python train.py --n_layer=9 --d_model=192 --n_experts=64 --experts_per_token=3 --d_expert=64 --d_shared_expert=64 --activation="swiglu" --moe_layers=[1, 2, 3, 4, 5, 6, 7, 8] --router_score="softmax" --normalize_top_k=false --routed_scale=4.62 --balance_loss=0.0195 --balance_bias=false --router_z_loss=0.0001 --n_groups=8 --groups_per_token=4 --init_std_router=0.03 --lr_router=0.00175 --vocab_size=32000 --norm="rmsnorm" --norm_eps=1e-06 --tie_embeddings=false --optimizer="soap_variant" --lr=0.00369 --beta1=0.95 --beta2=0.99 --batch_tokens=131072 --seq_len=256 --train_tokens=619300000 --steps=4725 --dataset="wikipedia_en"
Below are experts of layer 5 (counted from 0) of a mixture-of-experts language model. Rows are named gate (a neuron's input weights, with its number), up (a neuron's input weights, with its number) and show model dimensions 0-191. Each number is 128 + 32 x the weight over its row's rms, rounded and kept within 0 to 255. Numbers have three digits each.
Before each expert's rows: a language model's description of what the expert responds to. This comes from a sample of Wikipedia text that the model never trained on.

# expert 35
It responds to: Infobox field labels
gate0:132127097158118177131171134154118141090129141153088068081115114149153135154087093142161106162157126156119152148103112099173161143108098134064163096144112102055152072153167132127158123109131124166179200121095158159114176175137135156151111116127120151144136161089042151123090130110074111117087139136074200131124134087134128167166164079161145108143128082173141109159181146114167139140191152132136105082112130176133067181150138097139100108087089141086142165134113129180100088190100203083109199108103108120145181173112115210157076163089167131113127113176120144132154134120103166132
up0:088123151115163166152134158068107203095113204082102071152127099114168112167173140137186123137116058153110128116118161079129141097126147139100127178129120148095144140179058133137116144193128124127165110110088210141142129103098164139166117082154152178072122159138170160092107109155106121120133101165167122114132155083136085155159107120122125126155162135132067088133057094150177196138118125169176161088147121148100104160187118124149160120171047179168072148139128094158181099102103139127125117102114103081149098109146105130096140178150067132109090122211145161134141114121132157120
gate1:092164160162153116156161097122117147112148066141140132197126127131114142117100148124157110145086127133112154192140132107109155086111125119154096068099158160127160069145172134106111117203137133116112156112096113045138146134094166144147164158154132131123201112103131176161130149129094099138158129147134155183097136210140146160124117182078172141151129127086118089123091129143106202141071138156149125127079200126157105161107139096132130068092123094119146052179129107127161140113107156208150127147088103119101098137117159045125113057186156110128200105192164080112133100176146149114
up1:154121130065117184094108102167161122187140163177137095097140100132116112148151100134117106148120118121115138115097108060122132142133068119157083148167108114050084145054160165125129135144079150129142188132165163115113124162112127115144064065135160106043105091118065115096118029115126162188108175134122116155159138193093078137074152151137143151119103143174150105122173147108095131105136110082094111107145107123094114120128165155138116115173166100073089149155108190180131172169111154122153179121150175136103165146177128165145085114128132071147110098125142166111042153116095138120
gate2:174068124153147180118171112163094123072140103129085082064149209145115161057104146134081190065095047161147173115119112098155133098115059109103120107147099141117170062122160118121123133118117148178135135103062169073152118112111091147165167112086135099128111130133115155112091115183095078090118200110125139082129133164146149151088157135154161129142093144113083131104109189100152146128155103127154121124088070115189154097125103096129127131134136125185136136143059094097163129107123154103171147110119076121125107126186147116084055093182131128148169095101158094145170142099114122102
up2:103156180194108086058142080072123172100098132080086123192197141109169188138142145091136163125096093163122139140093125091117141096149127076138158177085149159087203122184147129128162107158152183091133103133148121124146145158101150098126117105166167100158124123131170141070125157148126102125099119129071145142149102198154141157113153126110151146092203129079085190117118149131067138153094112133159129102152140162093194139143156144118116128129113119197124133123130103094110109133109144154135090115164169136119121109160119122075079094128207105138141187136112083136061098212077143143

# expert 28
It responds to: Table and list separators
gate0:131102088129169108168100120116096112098134097133071130135181176188165150069119069141148101108114078180161107168112165085194156145117078098158130182110128133112137072090112130161118124124084096144136098161105118098160150122109096111135153144103137136166075157169087150147116096158166084169106149128081140130165091173089109121170094180107110150131064159094115165103095151154101091184143152129148142129157140089152117147198043079164157163167093142133156141177098173154091114152119123092200150101115136080075167125106127114135144072084163111146078158104083158116115170177136081115
up0:171099081102136149137053134096169096138176165157131113139157168099128148145137163095099162216122104167134053120175169124148113165148186177126169134140090080117136107125079158077111128132115163108146097158149098151104116129103133114154162098087160153143119161123166170160167188215091110116070185096077186085134109154147098124108148138119087094190094082098113160103115112133107127170172096099157118129164114143142119104159166154123084176045133121083136119100141129086143088141086115109123097086154108109123124134110122113141137138083136114124131196125097109142039082074105086119
gate1:079131143134143158140150133132119122133125118171135068131080131086122117097106105123159150110187134165083126202164154152137163164151095113127173144129156116130130072124113125089121147091135123095054125069182121085117168116107143154145189110149155147117190107146136105125125103082107096110153161092141097163145139133117126124110078150137147156119152140153077084120113100149131147141084166109139078164179160097148236179104138113145162147128080152139111085211137126094159132117164161112164069210155113179188155155149135085189157164127202110114117087168111184165075185108124158147
up1:197127061128082139132165075151160122102118135122116120151084133215124144186124152090118162106134108114141107140106145141161140140111154108141119177149150148097122118115151097073123083068131170113126182138125117131149141143069100116094190091126095104118165129112112168049135120131166138123120086154123087099132158148139117154138147198120150127168119069185129114112138130137138179150145085101123124122167109083124122087126134177129221104099201189142133190161087104151126098087177087067092042079152101109136083150103135149106124197115180111120172141148129162105152126149173189095
gate2:098094187134153147129135140157147095102121066106066219109139101095176131125112177147104186134134124128111103138116117193168112082130092110134102189148125089155143129117154200183164124075165118111190140188109163129152138180104098114201079193176159114183116143096142138158113139084113103131113109130111145154133031103149155165125104104105118134143141097165110116133110176098115114137113137116111121125122064096099115143150066094130156148153088100142151147158114130055032151086091136132169079162082137120131146145145131125130146108124094138201188132173110141173114144110088118123
up2:118134086055115144165110121114125147065132149136123150134197113112139142140110132150123108097145112182106136082127132147149162138093079128117079204161148158138164169094152109186164141100051086126128120064100136132138145090119143148176043113079100082045068079188142088137127159110191111133092107094135130124153092093133163169124121135154107119104112145094092089073092107132095119189134098148112144167122178132123115120135132239111145154121131147154137113146082142149114139125153177117127132120133033132101120152092158087082099152121095092121111087133107137130151185123109205120

# expert 40
It responds to: Foreign name syllables
gate0:121139126117104120180081134150143165105175137164114178100178109160128170134088171080136121088173077126107134205110125130170160044164173125112160155110132151145126106072176150235120128179147117127126124100156137106089182125153168085133077116069124114147133151170124152150184195171080098085149146073128145070190109132121050148117158138141100130142156132068106144155103124154131175144180165074128148114089165155094126084141150106128138141146145092075142100144155138108198119113113145118092070155133169099093126121111124129099087119093108110162122113151171136113149156182081146117
up0:146075162117080180139132119162147167136157130156073085125135110102151142201148201125084111086141161096095106126141145145153118151081090186152146121141172187115121120093078144124156148128149131119157130111172078125130152130163082153100139093138141212141121085107133089132098158151159160149102144156127126163171136066125147142188160137163145109114063101189119127109157130044215110091145111150152043098105125123105131139090080130118231230088117186137099104146116108144141108124094075186127100133124099131154151144136116088127110111171152130151132140162143128133153105131132162107
gate1:113156137133093145103048158129155124091152125225136201106132093098124168094109062110125121090158137130087100153153160088093108182135110157156161066106143138132140138163138100159103137169124086087121099090172123064079133113128177132100103149122103081157143126116102154138218128142157150135128168102146076109113144178111108113113107127131108147046098185145086158151125135126100119111141139154118092154083191108144088127147151129158154134123089171065187098107123083118101138099100145142087084114177163108171131102101108111129150191117189111135187133105187133059186127143089117169
up1:175134168099131120108182157177123114169106100096140119114091124082157168199137143144121117116128102104138103161075093134077174147115127084126129156095128138159095121137123172146126139055148143132114114142121077093096147157137206125187174086152144184119170159116177118179185096102160099128093176160136105191072208175147158092119166156146162156107117040135119162120124142154133148132160121137111160116189190109200109100143077127124138094172111157131063149213173108095130124149128157149157142127113145149163130178164118146120164171105125121135118084182129163124117152161143175159
gate2:141137135108099145131025118117128106094188093177149128088147101127121155117102110137161104059135126134135127166198151139123147086160145165175133055136142173109141117138154088144110091196121088097165115138154173153105135146131126094136088124117111068141124129139130142134127128179181103165154133142152113051143076194095046140111137184096092137102151197058142156155165142116141174115123161123130112126079193159079103120133153175174105128122069130125133086122102118140160143088057143138115057117151124091138111071156133111131125121172145145148194104101157164077114131142058106112
up2:105141102164126118103077100173143178095086143190150094081131131056062157128101137122126080097069128137038103085158113142126115155117140114096117113123073104163114088113127062137159147107127137111122119127137117085123136164100155142184093112145174144166146144167133121081172063156151099118179174136052170107151177128134120069161101132127202111111087155110118108150101079096154188147183159133143109139142142152106143145103159117158156049125126201125118195104135113142160151100075090188103089109179110120104123129100141160172127133153142119099127100135148137113125109117100152220

# expert 49
It responds to: Latin and German word endings
gate0:132106142087139073107150072103134060116149109182151129141165107141137123130166155154140135173117128175157091222143156109096158144133181089134181138134115145087186150181135183190119174163160176148104136128218147140100124161127151106138084141111138118140141137113127174168144135113151081164130187098157115165121096131150151104105093133125094103128087090074129192152109095133143130103120151192144137172075109126121147161140133114181066124102107083074181078119186081097080156088126094137159153141137105167157125137117160131143061101118125132137145147155084126082062140180119093059
up0:099091112132170097088167166142124134153132121095146122102156100145145104120099080119095170058119050092128123092170131109112136163159156092169122082137093113154128119157141110088132127139126122105087115150042083128172089153109148148118045113086125105088152125146103102160172160169130116096169174103161010161103123162136156122170139137144062137139100083118084118113151056082084106144101121194090175102169181142096106119212140150127082186091098176113085124127134094125123135087130114128128161129116107202141113109102116123134081159106156158134179127122116123142081090098117090136
gate1:176088149177115180128133087132142100147114119144149096089205113187155172182196104051061130172166084061106051132120177110137130109135136071168190128143093094173113089122161101153135121147148135117099171074134152144162127183105116112111136149107157165066150157126138116152128089144143119132181162058108138108130120112137119093187134106142126154140094138143122177138155100076165140146169080058113113145144104124144165145149111123174090154082170118079105107153100128102155132168106146142103113180112149160143162177118135098177070128103157141148099122167219115100150146113143139129
up1:091101181134114110155184091090125150088116082076158101136118153165082148135170124118151151146199132140096131137109147160125099154111111158139128159126124176106111153147164099150105060079143107129115147142119158141127087086158149197072157135115150132071067125120141124136065132141110155147088153123139091165132128076094133184092156128178106131115112118082155081130181147158158060125093107126155089085141115108152078119175140108121144144124153113121168095041128153181092183074165047091099135130110059175094162101129118081099102109094093131100102154130077133127083185133195181135
gate2:117144125096129127107211124123105108126139081130102164105126152153114123116119145094149101099147120090118100112078152075136171156146050085133143200133155181172158122128076116176115123200127078065157125064164114134172168115146177137064167194115075162168127094147129122125078125097128089148099049060147122166101113133130119153130088133186131145111108080163138097122098118142157122084187123164170112126123105120110081153131153125137139135098113106152147147129098074170128122176124121110140197094158051183120151139093191177107143136174104122134129092137090134138079193172142146122
up2:136105105110106117092147127165161129163142155133184151168147092150087091147168144204133124110147100183074111182140111101082122110131162123127167150153119089112173119154140180134164183144167169109173147132133120121145149116169052140097123113132118150192125098168141128116145082168151155201123143107106155107189122171108115171085159114123121117067170165122125156141120189184140163112135153129102199133123137153157193121204105140118170118083161119090096154130134122124110155122076139203188137090116110158122110141148155166126130148085150153080136146151191157207103139036143139081

# expert 47
It responds to: Copulas and articles
gate1:149169118119153122152148159170139131105149114123099116127157123135154178101187105122161097177107130064096142088182091142121069086105178127121170134126125046104132134168121081073098113199135111073173123129104127127113173090095135166131115132117134123104168143126126111128224128106134078080173150137048173114145150155122094142199131098147116098131203101177085120106107083214167137137155162101156125138135109148172175089082141111138151070144150144164134125142107099127144111168099113092175109115107135112149100176061136103176124167132143088100106134186111085100063126141161086112
up1:114163146198138128044117127178105130130120151141136138116083123154108145116167130121138056139192071086092113164153139103221132143164079134094157131119147125107167148126064113094145068096155131176084135154152063133141107111101147151099146118136054177182096111120130138101143160124140109171106126159159187123136106062059159130182191155127129126089125053126124092161165124105131086147122120101164120122116153158121046087094092191144157186131131108118096150095099157114148139154140090122115138118128185125160110132132109139090131094122079089111116109134126088097132082177124213125
gate2:189112135128149154118151160206141141110170099102146128131120139216104155139172196092164076115071137189083158104091142086011125147083135086118162159144092124125088089106151149078115117118136080123145158129078154106134099144132143127108116084161070106134127160110131124105109162130131149093127109161169155142105103164091098143157098105117156122120137162079080147089127145118101105118156129092129083126057085128152104137106163082097086169165194171136138116095092157131153132131167098103137099070130146138135060079123147107111122206154085062119100129113056141116106086153126160107
up2:129148155045135108086104130081109139133067182114135166179150058105061135115132152132154184184115101172126103137165113154134169137157104088116147120122112090105197109177115171153149124167101106154144136131095211170055145152151142073128056082102134144085120136087134099141146145098104151127141069133171145100124094118107104122130173108105181121130137127153081090162104069084097130179107127172114123174129123132117165129111111084131158157062174105120158087142103164148144137105102134154153181118099086110132118139111096137099103068097184070096099098100162193135203129138127109148
gate3:140086118166088109180067111163133144096100207152091162044119107121087106176152124071075133153123093125149127157101135161116200092070137113137150117123097081140126163146177060193086110110120144078126080123138107161175115118070096046116145136090117131104116146193119154138077091110168137145112109122169158165149131099132144131158107144142184122155081107144153110119153119145154180125128149090072196160147189142103146159119155089119176118176126168131132188126115140193113164105139099105114149122145117171088115099100112159074134190143156125146119131146091129123149202140173120151
up3:105122131148146166140086110222177133105150143140114121123139130115150119170091111152125132210160170055093114130159129122122115137110169146088115159099108138100134149174149134151128172174160121092104144122138079143089143184186142091145111131130115129112121110198141143164106140074140187038176114120113124085148103103120124064118158116188129088156164134161154117113059126203233125121107133108077106168135130087103099124107159121125116097159190095162098091201149113148112139088094108082118124139134155167134132154155137176200160113129089099170155157138158152125186123097172112141

# expert 51
It responds to: Selection and election verbs
gate0:147118122137164126150112096123132212148123103139125193140119149135099170093197090081139148102094110178103131101096104085163100132151074123163102169150082105140116152162135161143098124113106064149086104138173148130092082160120189161124176178122156132130174124106076145163148131172078151137139105179137040066152162153142134134190210147183146099118171154085100099093077191112114112122132165135069166134155158095145143149131150117147142165098151146143147159170098105144167145161118094050151141133106106189152049164113139133133111122107142138132149077108124157208108141149119135139
up0:131134197126160081102119087071125089112121058128139140136108142140148159154085167164060148137171108147090119085158150141100154126141134109095172094136103147138111116118139149108150157135093094063172136106151119111081134101151070160154112192180147131213099100111134133180112113136086093137158103177149165127121138114177121147163097026127161113095130137119123152128131099154146112163067088142200138215150212122165123122091183143130142142107124081148129131126065120184189154145134158122122096129151170151133153172125152148193077105163101084115086159147159103127156131081156141128
gate1:085135154082072144095139173164102106101049122141141126107100117127079116104113127121173127142171161141116185154130112140096176118121139102178147059117103097148165083099122141128168118166116157135037099116166114124138163158148103221149144161087154120104122200182098153145125164100163169079122078134120110164122106114132103108123095149112203103139057127079120038155103154169159168103119113097118134174129104104121118119143133058156137123095134146168196130128145153148074120099108082152124180124182114166160157089119125117136124119127078085141171102148172111185138112145189088126
up1:134115106105153066100129123099207141114156138115180118173160106072111128220060097130107098063116151128075147117080123112085112103135125201139144132160128155167136114154153163159151126108105123068151174119150138116125152171152137148120103110144151084145143112152099127069170155152170134133121181127130118173106152150113080116155102075133192169100117090104112102177131141109177199083137140142113121125082139086143212076140154108112134162115123117155184125170129162138108135105078058132063154055115084128088101126096119080119138086128151129081181104110126134180066144139111155167
gate2:106131114126094122137136145163111131134179057162092164171145134173162171103141094139145121084047166161129122140128141107137158062105168151129122103114107114160216150157130086113113105113100157105115100106163162139079119117116075165119096183120161110089164110103094131086150141079103084152142080109139107151119124111154152157191173102146114162192160083157142085174094121164154131095092104127193181152070128165216167064139127112141171127114107103149082143104123171097130112145083116141100136143154129123176118108122144137127084071112153107166152170173105127176101112201065189139
up2:169112188096166136155094140177149204073137111179167132144185126078080134121131141110183110129110118102126151128104137143107134179077090137145103132116170063134120154156119096133078181193095095104145104095201117083123186146146182129173105121146104076105111144134179115150148126156087144168155144130071160118144111148155106121155081146106146119152125115153113144140166097117140117105129107116171124136119112114094118094198125107134143137196037066079105054088136188135134122144117140156063176156098098150092130082140119122182160167181109100175134150142120110091089175103083135097

# expert 57
It responds to: Articles and sequence words
gate0:142117166110121138118167135125087150118132061131077184109093115138143169139138078142126135163127140082058091120149127100090103128164087124121122097158174141084150161158116178123132115146080153099075129136138150122081148096117121132088176144132106110164111134082107076133051108157095133147141087145121187140117136172159074099081180106165095210167138125182084112147051145142114079115106113138152129177150161115102088144089091112128111122142145153150156143142080062127130129124192070101107120195135094159126096122126160154151104177144122095155220073145167066094138083111058122127
up0:166147109182075091117172118177075152162096123121171128135142161156108086186143069111188127122172098104157167117083156134117128115200113108131110176141091108118124105150114141242145125139097131144121090076122071104122102127112138089086069147085101110089112091102068116061159131112173100095116152152151092156050155150113193111151117097118146144129167170097152163111120131142111124053140090119132120158144192124135086096141164142139126177160155170144139151132112156067086144121165129162094087132130169124131158143104163060088129154098118129101123117128075082059095083110136123133
gate1:127125141127106095082133073113137158126063134131112143112122097128102154126176151144152112107131117185112155135190135163123106064100101115089181128093115089128166122156121120171151118162107146098116112130115116058140143109161137089091065142140122105100130113110131075153110137194146109019180163138129145176112146193158126106138182142165131172111092176123146132125196130091064195108111082125135171159153159122116118068125114103156111136127117161146163108091100084062067160197168083160115138182102120135085152115100087138112100033112176173151140134123128157070119152110098100119
up1:113115101154115083082084068152145124138164107121072072125092153100121097062125171098121080168108094093117121164111230133127122096100144090123144127114098208149142132066141135130113076149132092103108094103101182153115156116150144191105130142101148132173168144183125126158154108176106131147108141160110132113157074061102136165135099149131076127125166147136119137111168089110128122130124150113144141156112126143083104092190178145138123077163125098049132160113111082135161138057094193149172169062064176183160144092117130113143152117189096108096072129128178092146125116126104154124
gate2:114116129111080135151139068105206127113123181121104152156131092138137158145086144189091116105121145132142054159138100152124133101205130113122101130127128196224151112093151098125088086100097139129098120152151112098118172123152084062120092137153100171115157110132146135170143095095140093114155113088163139188126121119138130078145119136093103159039054175161162126195152120156063149120110150172141070128130108125171080176184185128137119149132174114159151156132167143182172167106108134143154068151113113148122082080179176145120146151146072125135158107162202134118121126141122127130
up2:123097074077172179082138141144086109169149119122184143137171128128178125091100188132074126130046106174164201125095165112134159157182096147118109192095088147146068150176200138102121158143159120136082136063129095151113120123089141120153141142148186124106145157149127174096115210102109135109105147118091138132149083128101193103132130123067133168168143141124083109149166129130177116071090147109125153122086100187117084112148161168114173106099101098104067094107138076063106142166113179131133140118089112120164166136177130138176106129114166131144121182112092099161132112119084123104

# expert 44
It responds to: Infobox field labels
gate0:139144106142098197122174132129145191091125068142133127152167147157151182110178079147161064162121095154095128153178134084144123154126079077140148159147069093137089104117062143175113162144061115161119098178098134150129142099098115106149087094085078074092119110107135114110155146107119102113137157119136164094130157174125165146128133152061150129141129156132136149088121111122152153137130175146094123104047146146144073136124128138173164120151193132142121141136095128192154169064121165109133136143165128134142094107171128175146139079067076124151115099113109111223121106173211120206
up0:112107108150159155129113232130100205095178127098128081135170076110035147076095123120105175130152102115106109084127137112117126108182183155115117129088167133158104121065169109145159113109102126143110129112115125102195133129133105116119137127077095111184115132142126125106144134159091084124103194105163131099171096149196144136120108148080133133124068106124121148157133128129164111084147080097125132164093092110058144079133111133125158124177160059166093150131104135138122159158126120145108177118142107100118117129172161186147107121074119126066096133167138033106097124173102071047
gate1:097093119087138166117119115083145137131083102099129145132086164127161137108122113123138129020111130134119109177073185113104138103107085128162084137089142089155131122179134128142068120076094129164125081103123094056103116107138115126151088151111177081056081121127111026143147144138096186154096138115095141117119100135145124154153107162172160138114154196092135165171105151075149142153213160125131144085132132079152121092140102127115181156099126115131165162097106140159091158112105153159154163111201127101082105150184123105090099149124134060092111118079118172136127192165096182125
up1:110143140143137121140116157189102182153099148132113104075125051129155134165122165110162156143143069131122128130152167120126111149150127106142140197095159135174098106097130137101132124076099135131131127166115080058168142176070147073159142071215142176066080115147136152128145135113098114153090090176109144190163066068119139154092110086176112127107130183172094110136151141132150151159131145113115153142141093189059119172126067110116178149128167131137004133141135105168134133112115126121158136170068160138132136122112116169136144127106121155160148170146044168104111163142119130091
gate2:181133068109120184116185087116174076126178126175124132107151067143128170147144075104129121159106113112204140108081124174121116125146077119213132152129062125135128111141162100115139151142160125057119097122109128115106111159144167069177111082096160161115075093116127162107141071190105115060143123141115148087101144143085085123163152116142127149170133081190111089120129136154092179136177163118182158130128154147133194118150106157130175152144153096108082125108126128144091131115126071124143160131197127117144125074105141134111082073112085125109116139145153162187125082133118088034
up2:140118163120152104060115092133115151105127189135123082193167148141117121170137151071108120145138106170182135151199143122096148131191174117126102090119200065146131100191104181171168141125086082118126084059122146162110141118098152083105121101128079121175105115091118101094140055158095143114125144175133179117123097071160132078095198098169097105110156095186147160137132091155139113173116069097176083140070093121123150097133144146138109117111142085147126143132171148110109118159154116142056139132086130160119145164126138222147124110069135122089098116148114107126104095139078094120

# expert 43
It responds to: Plural and possessive name endings
gate0:145134111121109149151110097082126121141092160093140056153115161142102128078147055164145130103162145085147202125111147051153185115087151074114129138169169126173188119153144147048109161123101126093137127154158212097146153119088121080137195162119165146116154127115020131151104125127150089146178152112129175098131121095129117100134139129115167172176167127143132142083157093174117131099149117087159047114165138109134162168118124120134125114168113149090110139151112178111088125157178133118144121143160124163125109082094164092095111102125136131136180062165165097119143130097131027104
up0:173092124063120122119153048186089132119110140125082076146075123143168087205144158099142115154139172152188089173069105171113117129123174132168115166141094146140103104126163106106107162149121175130157136115198123098152143114126123117133170098122144088090161138131088143130096096063102152103146146099105105147108178122122100189067158103129102147130104089135134139120134049186159197086112100139146112111147116154181098128100158127158119115206194149136178128159143121086161155122215136146080129097128105126128119115066178115113165188141149103146130101177101105128095190157128138118
gate1:159110155138112109118162187066105135122149045111116153190106100108178174067146109145108145171154075108089059139154188188104184120149088083122154084132113087117166159200130175117129135125074127174173145106084144106080115114075144092135118140101140100152108085159110134078127113178139053134111159128149139153069184062145152146155181135129125106128117078161110128150159126145140138105090123134102106085124175111090171135093156127126170175156174102133138133142148116125148081103142135111110128188179145139175120128077141082158133138142097146127140137110162132183066152054086122151
up1:215112122121124116147133142039101189129115122128127120170183124163166173122136187151143153086152162160120152114156116181138108150133068168147126047123172079135197081130100126102175130130062127130197096141135139130083091038105169136100121109126128111099118083145151100133184128142152102146166135091153155137081081186112110149148090146180130144133143155098164157124132117104150167099163128157138165220127158154136164144111146110128155140108161103121102106134169104126139145104126157128150154180152124122183152155098114131170072133079097166095133122166093080154123121115069041126
gate2:105116082094198148086163146126125171141132110121159146066121101159131142150105051180121162159130036101088112131158100106081131145198099142134121180135142153095175116093152171144122109148130132142122102175125075130150138172144195106116169120133177194106108117151135096176133198171130156127127123148087153168131079160120127165133127128047080105152163156132111118133115191150113122167104101171132136161111135109147136138179094135116126093193107117094102125101142154151098148134048130219150083179118148052155161124141125070137117186125171117133122107144101136160168136083161127089
up2:059122125145103144137142058121116100144136090158145129122075188115134134111164137123151153173196095143118093177149120108083164128164150096127085165104097067084122095146094128152088152118071163100079163184165083104122160103109148125160104181121102139129180135133087123186048116116113137112132120103113171104150145214096091125084103186132071134169117063154150155089139145072145169200107132104150151134117118115149113149125136096143182138079159161168132154057152138124107115127173122120091093167134160081150154194171148140177127122043121105123120129137108093141110136130126093071

# expert 23
It responds to: Possessives and results tables
gate0:078104126100189148127135104124120170143139119204169188106059071122141143112147098120083142158103167127080122145112160095160133127154164127115111074145097118102155111143114154028140195127086183130164119124154134111065098089111160149135118150159173097118104101085120136139168168165083139092142088100108160121150185099170127169141164152151079131125160085172144061145127115145151161152166189126192172156122198110150161183086100146135121146176121137173123073107085129178093116154145065086085112150169099132171058110123159127151122125148151128134170091156157115121154147095126118140
up0:137119100096151122096208163149136128117156164126108072196147098159149088121128152171128142117105228137130162094087129149152121115130126161120069112115114129085076128161136162086101096055087210117063142138133099083068107205126177145088129129121121168147182154120100105113137102097124162156164150116124126095106166120096123130120160153135120135136111097116165063132126112069169147066155100135162083154148113057065108136133147066126113141136127203138170157129118119159108109162151100133139133127098091161139106129135124122118144134170178107089070170121083155146195158137181130063
gate1:106106165162161100120062173160123162103125092161128143050154152122160144152101112105138138110053128055116149121128140168142185130143181138132120141159125121155144094118142149103124042148163115127116161195131099115173158195078189115092135199103104080122156136135116136115131173170144075122138098186146180131105084129135117122153162087073147128144116121165096141134114115122126197061127153161120069145186117115114134160055096123141148103101113186125153118187070165115124127189075130117111064156105143072111133107090162171160111154130135143171093112104138126100148123168088182119
up1:154138167179192085085077133135125103102135134096127082091109127098136152141096134123148086172207138112150170147125138166156142057185135181119110149129111124141136114124136138178159130153133145143185086128099144059106105127194113179162151161142136147150120105135153173124100124108112140106141103105074141164146093136107097137159154093145102124121158112111137111144151121158162064101149216136150117197033112120095149172117147132095095128137117113094125109144192135082075151088121184155137134129054087154072142135139099150114118056076079103134108154163128160152077077209121081108
gate2:143147066117066177208143129091104130105151135158147183140158101154103128086123135154094128173075117127075141152081148124153214139097100113150161137127156164152135137105082164113095137112185190053197145113128170158097108097082118154169173138115125110131127153149107149141096183174090120130138105112132137200146100144111110168122164135132163117107125143132119150133151080166145078125078122079169152095080111130168173118165129108172134145183098109147140151121113165096156049116104141089115138094137135137078127097112144098123118132167096083189158143178087232113135163107180112095
up2:168154121109104125158130127070126111104150129137101103111100091181080131140080162141126182075110145094045134114125123069128092104068091111134090153152111166107110138088170080160106114102188114115111144151114093043128091130170128069070081108099057097127121150091085148101093147166108145150139141082184112116081106161136174162119151103103132181112128135080135111120102132064113137097129133103103087132069130085116090107155168156148090123077127130123158123065091081160084163103125113156157163065109132125110142093124133160130166123106096125129169126087133145077170075210152161067